config.toml
n_experts = 64
d_expert = 128
activation = "swiglu"
moe_layers = [2, 3, 4, 5, 6, 7, 8, 9, 10, 11]
balance_bias = true
vocab_size = 32768
norm = "rmsnorm"
norm_eps = 1e-06
lr = 0.0026
grad_clip = 1.0
steps = 4551
dataset = "wikipedia_en"
Below are experts of layer 2 (counted from 0) of a mixture-of-experts language model. Rows are named router (the router's row for the expert), gate (a neuron's input weights, with its number), up (a neuron's input weights, with its number), down (a neuron's output weights, with its number) and show model dimensions 64-127. Each number is 128 + 24 x the weight over its row's rms, rounded and kept within 0 to 255. Numbers have three digits each.
Before each expert's rows: a language model's description of what the expert responds to. This comes from a sample of Wikipedia text that the model never trained on.

# expert 26
Description: Prepositions after a noun, above all of, plus for, in, with, at, e.g. Treaty of, Son of, Known for.
router:207107070122117162154122134111127090143165142134128151105122124107145123113100128101119123121129197102122115140121143199135112133080131144096192103118106143118131135075121089150129145135112128
gate0:151143112118130122130111105177142094128090129153129134102092158083162107077132108148084140112129139102104095167125142118096131154088118144120106150140141157160136083132151142130133116133140124
up0:135144114107111139134128123136088129159133128136125117084144129144168138135090121140132118126095149120117148178177127144094142140112151085147123156097147144174148096117064124109138135102096133
down0:097100117152134151144143106145107174135134118094124122174117138153125096159152114113155153112173104173150156114063121133163149100144125099116111097105167121111122136155128140141133128119089159
gate1:120140116111114117150138132117147063092157133123123123118111111158148109086119119103129105168113118146148142114099114119120121148128121148114098150089109126129093165141132126148142100132112160
up1:131112119134137106117172186142099135138127127140115149140129153107130147140117179140099128163150148134099131146153113149141135081125153114139142133159149127133146143157132125124148135099108135
down1:149139111134120153096111130113160122099104152145153152091188119119146185102123129133126081107121159103088161136103135149104130146121110098104082143114116134136101165140152154128111120121091080
gate2:097110109145106117141110113133110109107126079139136150154118115134156148114110130110136154122129156131121114109145164130152187118107107126104156116136099129118084114102134090112116127129118146
up2:058105130124129122154135115113069132124136112169117122130097110146128121139152163140119130119120132139159149098141128104135176152138094127132116147134103160056109147151138129143116107126144117
down2:133143146137112104131094093091124130133095132095132161141159112131133108112128164118097084097121121076143151125125142102107114158132182147106084149105146135132174130133097094120107115108138151
gate3:090122168117143131112114117181129147123121106136146158140141131124072122119125123144127085129137146143118102125124129124105123080085138075100096151129142124134107117165120144103095134162110130
up3:145120069135129102112137125128100164110113152110115146109117134151135137147131109080127127106118110126129114128096121143118156125101120171109135114183175131102151097109118106127152148131103096
down3:110117148090140148110116148157118120132110144141167199124140153093099128121129090151132120121105142145146128092159126112121151147102166086141159146073072146143110132160141105126137113133105144
gate4:148116086133149094130139132107149131088125098109119127097086166164098132156115115139119114150139150110136169117115136136152158131117132174168166132117157106134112106128144129087117156136100102
up4:134103169159119139143153162139180111130084140114131106125087116129129112137139130135134148136139092126081093107114098106120152174139147125116103126155144108148148147142133141102152134128159130
down4:136105056146101105173104150061139142134128149103123143108136165134131152109151128189118107116084121123131131140144129142113126090118139104175172150121111136140158103172134139120124116143114132
gate5:153124143151141100156140165135121079106167104127112121119127126127151108130157146112159137158135153148177125110141123137121185121149129154112130113158100131065142123141142114133148086133124103
up5:129134103117122129103118100117114193116121154103159116144125128140118159150120145116119159108160118158109138143132134120123106129131135151157142163129172135168149110140123142116116100143124139
down5:154110120135154145138153165098108133093145127127098143191122106127164125156127142133110139099096149175136124126110122149086113126121139165164126094149091132112117129126124143144083073154181123
gate6:082136108150116137134106113143128136077145160079157153194108076133100122123137139139146083092157133123141122119132097157119127117071113155134116127110139130144157129128178145168136091109156144
up6:125130097140138128133141112152141118137158134150113141141150106075120133124134118099132165122107114129122143081096108144126125092137154108130129080171131107151114158118130116063146099122146156
down6:136093172111148105095172100117145125152111107104090108118166135103136129175129133115114123138115125119127104150119181132095121156118142140115146127118140118092117110194079131136144140194116085
gate7:154104094106102142150132121140174166134156127136103119143134128110150153103104173126161103165177161141169126098154117127155112120086130160085107136106103122120134158132117146123118102156172082
up7:147120164144140141106138139111118151138136124126130093121140142099159125129095113106111134120147111125104143158128085133152143139122140105122160119119122121130167141142085120134161173056132131
down7:127100053116122134155125092122094159140153137132119133132149142111135117151112168113150123098145148105156138076144107139149109098127123132119120139096091123098151149152147127135115140146176143
gate8:146195154143142110081118131125139155150189101123148151144137139125142105084142132125159132131123146146160118166138104140166129123172111199123164141162165113095142133076133165102125109099121111
up8:118120148129130103107117131169138136127120127146107085145153153170141108138117080128140115117134130148125107084158124147095123131128128137171125139141075100110158104127149118115162106134124123
down8:124178138126146130141103096114171139143125116086148155099141167116129104078163134095139133133109162142179137149105111108153112121121138120111157107171169117142125127148138144137129134141151100
gate9:115153148138142169120139153145106147131131129127115170137138129155135160136094131113176093107107115107160148097169138089112157101092118120139172119160138118149145142116110093126125181098149129
up9:128106126135120151110169132106109172096142116168106142114155126159094143146123115095099113119122118128144120125136100077113153120087132158136140109156148112117112144110161113131135147074134135
down9:109149083132068100152116109118138083125139085130144095128124178116118123171111128100140129135125137141109099177105099133157138083103122153123102098101146154131136151108154107126151105142145105
gate10:143107102111124114131152154107154130144168166088111124155129191126097123132097144066143097146077098135128151121181105176195100105154111096119133144117128099089109094153142093131184106124139127
up10:099124107147124103124118209134122164119135115115151176132104128134154127144124112114120163114128119117154128154117131149125141141104109119101115158125145086121131090105145138142155123102128104
down10:115143141131136122100144163166124145121110111121104142109088141147165121136070122156147192122088164137118133115076108097085121146122150142132084121133144170155153121173118138130128148149115132
gate11:126162084149129112146116149126117159102136145161093115102146101115140139150118089150172144128101146072125124167141099147119095105118147123111079136090171131089131126125147114130124104127134123
up11:119104102101150126126110144119067144162119135100117107169134146184121100120176086128115114142188132117126150122143162141136089134126118094155148097145148129113110150145118124157139156147153154
down11:143138094138207148150113143126133113116130112125124128113143085091155175136130103150145149165103124142163127148130098154160113096074152144087092132111106127141144121111132138123129097089110128
gate12:132078134155083125103107148174081125146119110148130136118142168137175097155099132140165129190094129138200108155134126123063123101096102169075139076158139160100111128110113138148111134126095163
up12:102081091148088169121114131165104130097148122087181128079113134090158157140087137111124153118110164115122108157161142162122148091118132121105134083109129135121138193106113143123148131141107150
down12:109124133133134136143150096102159140141161111124150177118101104095091144143110088085110138139166134135077151118115139139131136158175131104130129144125139088150164125142128115117114130140123074
gate13:136145129103125163113111117121127094139164139136117124128146123132120145173094155095110112099159146120140136125147139137127091089105133115094130123080074118087164146141126103112162138116137144
up13:108113141165156114107144138138127152144151145162136122138145124139140142110114119161118103147102100087103154143148123139152153074119128152163151137150105159165098109117112129116098109154134129
down13:098151119088134148099092124108109100107104134086139118131132177131112102147121134120123122117191156144095152123146118133154116138135106097132108097076100142124158138138139149129111134139105141
gate14:085105108117126133114156134158115090124137112154118134134118118131139108119120121068144126142133180135146095132098141155146125157133117123098160157152143125138127095126123123170137103101096124
up14:080157104097129094102111112124136117094141105155139107118117138089158111126101097136153114182111137131136112102124127141105141099135107128138160117164125134124119120164103100107129111143121159
down14:108148149144153116121109133138148151129147131183158151136158080100124124159099131101127137148186147113134114093082130132108153114149107116114107149161126132152140147115122089147136147111129158
gate15:142122102090120099174133101129095142164112103126096107129139138150154101093089090097105202137143130126117150136098116136137105134178150101157119106099120141153095127131130148110170120120118130
up15:124140125105134124134136162131149123115168130105119149099146149142142140115127129101118128137117094106088121149109133188099105113164123131082133114088137119103138078145136142123132097118096114
down15:146126128159112127105158156111137132116134136125171159142108133085170102164130127109153073167114163142115101115191145138124173167099106147111093157160117123085153136152133136145134092139138148
gate16:093165106150111151102148115120132083113136120140100129156091162123113125110166156132150143152147133142159136125067124112097195077151130175103109139128138121096116153135069130115113140153143112
up16:171082147112144115122123149105129157118165102090131139136127124134127140146128157097134163118115155167123126155140131198161071154144111117129154166143117094159136118123195115132153118134084180
down16:125118092146160123121123141125114093102141082112089140188124160145105159095096100165117112100085103164091128117153135124095114149120112172169122175165142135127115105171136124098122121122110198
gate17:154114128148102122132147128100129094153094107129127164151155121151137133142155135131142176134156172091124091144124122137119088161120159092089074112146139170152151170141162194121139101134125108
up17:155127120123140149124135147085178134125145111157145139147085138135085153103112119153119109116079089126149157127100104089145066157109131103110136144114117111092106138170140150118148138096156096
down17:133112117122124104152155110173124094122115129120122147101137124142138119172164120106131159114148131133164128181133108180106164080109116150144144100122133138154149128093123131115135127129097144
gate18:149126124132136153155147107114114138090115089119141113090115116121117100146158110141129142108115143108160167138104070124099100132102187138114135123114151149100128130113149124097113155124122146
up18:129130122147076091157140092139114103116116114150109161129111159159087090075108117128137147149116123154084114111170096136115173132124131113095082132121127096104104154141106115142130145146141087
down18:128148126159123122180139102085114134121130162170142126121128153148130077124155140157145140161127135138133173134120111115021117118130114161147106159154156154105155080109120137137159117097128135
gate19:146179141128133158085081112129113120141148096090150136120170136101168124087116160117137128146102175126110090125104131111115099151135121111103140116120191127119119139092142146107127109131112100
up19:155127150104135141111070104133133146107127149151170155131113112144157122133156103136148128153131112108150144144107110144122143156128160112116136139137123103150129107096131122130111163146114068
down19:126102151102126138134101178111173134109124129124125158116089092126149161146104123136106147140132096162073162133144144123109163153130150167164149150143132118095134087144098113143127114141121125
gate20:124122148111130096116114136119112162134112098138081158151145175117116168151150143117163090115080132133110116152120126124095177101147203124102168118129111111106140137127124150098108106091107092
up20:135137156109141127139137104093102090141138167145127102164111150101112136086109125139136131122111177096087155109113117130135125146135134117136170146120167184135120138143158115144131116128095073
down20:147141072121171106113118100105162141113097136145101124141162153135126125128125081138130145125122126066110135139109173129120168117147121119104152135143130129132133163174090107069116146137137104
gate21:170091080121182136125125150145159099142181155161157148087129125164136092139077125122165082139120160110100127155141189127168113146115154118127169152120134138126157132146100127100097172180166158
up21:141148119151126104148103138070125087126197167120128158132164158126121138108178095117119151120112157129158146137089108119107163127136140131151104116109134121128108117127119156161150149123136098
down21:111125132148140133113116175118134133136088158134153127141086078155110117166109148121093089131068139139079082130160149136129119134103130119117149165099135150125159179056160110103110129145121176
gate22:121106128129177114139170069098152102116130094141129105098097189124114104176101134138154132176167152126105120102138139129120092105122154091178112129132148143140151103113126134136101116078082136
up22:102098132130125131137106127190097138161136118094122134119139067126120123129147127092122120151111117103167116129118125109150150132134106092173171142091125106112120161137158069118125162096145134
down22:123119116134150118120132115108135169135165122114098122105104136123123094143107140143106111180165123139086153100149166152089114135090183135176108089094133123177122105071109134136137122112076078
gate23:099153080118110122121132131110112125136137111162121118135114159103096109120135094147122133095120125158109105126071147120136127133127145125138128115140127141100168140110104103139142120145136139
up23:104136117131108129189144083170094120128121144128134126092141121185120150149134158137116121115136176130134149124138119145172130123111144164156135171178144123146113119125122166166149156137113118
down23:123124129198090141151159125133173100140104121109098108116127097123098135133129129126150095120141108133137136118155140113098095104134133100172171123164134102133149097116110134136113147178102081
gate24:127122131116131114129150109098096139117100121097138158100116134139163102157127075133121102185116187130113117124101137077122119122104136118137130127175068170120134179150103104115097168111115168
up24:156087140142112113130151149116150130133145115157143144123136132140157112108158140110139148119132121133151113112144102155125082126112062161161136147157140111117089131121132106097168114115089155
down24:141154182108087116120139090103089144140156069134116110126173087145147105134125119138114109114076135130092128140173155123115105148132102133143184142142159160119103105117122147104151123133141188
gate25:124139140136090145117143161117137181119105151162118093140111113104136106195104140143139116128139144102145115132117108153142113100102136098080162132159101117119157199168118146109130131101151142
up25:156141139165116121142149118141081188137130098188151146128137126134155123158103153155091108153156105159132151132116097100107118110143148159128091140133129143113139152149140134150134148139147153
down25:122133115094118129099146124109145091127150139120087146121134113174145126142120088146154076141117131128122129111103146140170126128118140136137108136099152144104057097128101180146129099121124123
gate26:113145152107136162164103112127139114102106110114113150151181167121134098129136125150126165116124119126104111183134135125149145133195145102116088139132126132131149122129113139145096135135170126
up26:132142101093113128134135167102105098115141164110130117130156119140171099159157109117121153184144133145103153118132185098088143125120149122123102128178110142127116127096074129188109124134120083
down26:117138176106134108127132096144132157094079086120116129139157183150107136109131115110165093121115090131125167126132109135151170088196112135117156109108140165134122143148156146107155103118142132
gate27:128111093143132122099130105162085123098092180129105115143130080135111124101077142129146140089136130119181135104150111178150102143132099142094123127148153143170113099141080095141093140130134140
up27:163096122118142142174099150128138157073124122104162141210130123096144111098157075126110143141113104105101115110125176148142098128132133177087098132150138160156137092107129134106124130142125090
down27:129129109123149091153156157104157137092118094138162098123108149150155120131154133111157143136125089111130125158125143116114102166156142159155142104139104116165117140110154124118132153116142156
gate28:132133107086090147109073122142120120142132135139096098146120129101123144133100135127136087150101139109083107124132119117173154141135125157118083120147115147122143120166134105126154104145159156
up28:101162119131193147125173114126139118143127160120120139113149141130138125112160139140113114126149134180142084150112102131117096064101121147129146140137120098113169149111137102153114129109121115
down28:170130126088095145102081110142125126106077176082107089145086158094134122114122138153110103143138142120141099097148138169149109144089130168163137136171164102124141133138102093138081090146128102
gate29:097124124149111106101097112094068178141120128108133101121125108147133136130145142147113105161125073136130132140126165106119138170141104103078143144082130105127123109133117130143134117142166150
up29:101157135131128106117150146127152116128158110114158165155125142174167174073109127127125116093112115128087129108128118111154140131117116121107141110150129124103140130114113149120123150157162117
down29:127138135186100135107149131129121147170102159130106108099154133115113112173140081082167128127162085139182133129113155124113158117160139129130101134112092145143079155173145120135158124138137148
gate30:141101121127178114103094096122177131162114163088104115122139106155127137130126151106117190141119099122145122146116118170173127086093146134091157144121124159124161178165117134105097111105107087
up30:120127164116137139090115154109113132176150117141153121119153122119143133143112137146141130129156113091130105089106149144133114114103099099112115128161136103111120112126086110114083136074137149
down30:168148124104085116147186137152133117132128171121146150110130126122133137096104088112137158148136081110136112130151115115126124165142093095145157115100154111128132151144138121148125098096123089
gate31:103122143080102121126116143122130130147098153132123118085147125109163120094137117112123127140141132159129114144100164150120135126123103119125141150110100129145113149141107158108113102099141172
up31:141106134107156103141147135117066132131178144133124135100144133110148184100098129136102116126084102145128134135125115113124149099129139147143149143163131125098145121172115151111160155140133139
down31:147129133139134153162122104164093104106129117108159124132088101128113155159125140139153124146113132157090207125101126116138116117115125126140087072149134161102132108141124115168160137142111149